Weights of a small mixture-of-experts language model, trained from scratch on English Wikipedia: 20 layers.
Below are experts of layer 10 (counted from 0) of a mixture-of-experts language model. Rows are named router (the router's row for the expert) and show model dimensions 168-223. Each number is 500 + 40 x the weight over its row's rms, rounded and kept within 0 to 999. Numbers have three digits each.
Before each expert's rows: a language model's description of what the expert responds to; "raises" lists some tokens whose logits its average output raises strongly, later layers aside. This comes from a sample of Wikipedia text that the model never trained on.

# expert 13
What it handles: Opening pieces of longer words split by the tokenizer, often after an article, such as un, res, anth, rep, div.
raises: "e", "eg", "t", "one", "em", "a"
router:470505474569604408479482454521548516462455464463561489433495520500559481489456487507474544519479503493479387572571488496525488563486473513553456467501479474462508497494

# expert 29
What it handles: Prepositions of time or position such as at, after, during, under, and given names such as John, William, Edward.
raises: " the", " and", " a", "-", " U", ","
router:467546495519588418464519472439546471538494561546491506526471527483499419495503499534528509508486495474478467555503504509552527559443467513457491454465522537438529484481

# expert 0
What it handles: Line breaks ending list items or table rows, closing parentheses before breaks, and word-initial pieces like co, al, re, Re.
raises: "-", ",", ".", ";", " and", " |"
router:462615469498559451463490486544515504571497525495508532523475525501432440498526509570493557519481477510522494534534510528534497474440488530520529487494512531502519509473

# expert 11
What it handles: Plural endings and institutional or place nouns like stations, University, area, city, people, often as sentence subjects before in or of.
raises: ",", " in", " of", " (", " and", " on"
router:527570560524532497499519512524542455474457471489501495555466554522485457510422552571499538541477533492527508538567514504497464516514553521520446485502508512460537508473

# expert 8
What it handles: Prepositions following a noun or verb in running prose, such as in, of, to, for, by, into, between.
raises: " the", " a", " their", " its", " an", " this"
router:489566524522549468483450378518501449529467547509495470533508567455502433515471532573486495530516519492500464547515456488529488564482516566527450445455528503489545514563

# expert 25
What it handles: Consonant-cluster fragments inside words, such as tt, ss, ff, str, ph, plus short whole words like list, art, rest.
raises: "e", "a", ",", "ia", "i", "ie"
router:514495469531556502518504486488513482439493486497564462498491564526492498509492470491474481591506557533510449494503531535556432510543521509451412444502504494505544524504

# expert 20
What it handles: Number pieces in tables and measurements like 1000 m or 12,433, raw Japanese or Thai byte pieces, and labels like Peak, Turnout.
raises: ".", ",", " (", " and", " in", "\n\n"
router:561529470525564458512521450582500465496502532472472486537490487520480492494506475563503505555457521477452480567561539466543516516491528491536461529513479522441493507471

# expert 31
What it handles: Digits and year pieces in chemical, mathematical and technical text, like 17β, 184-, LaTeX backslashes and braces, percentages, addresses.
raises: "m", "em", "a", " fight"
router:566549442547527460443517434530502475455457465526481491531496506482461448562464508526482507498504525475509488555500518444478462560462485473471466476504510505410467426458

# expert 6
What it handles: Nouns after articles or possessives, often before of or a plural s, such as series, film, album, mission, game, degree, committee.
raises: ",", ".", " of", " (", " in", " and"
router:505586467505572440506519500525496474474425508550532479490432543481499448502410572572455537497526539531490455542584507525560437515487483498494486466457474559446508489504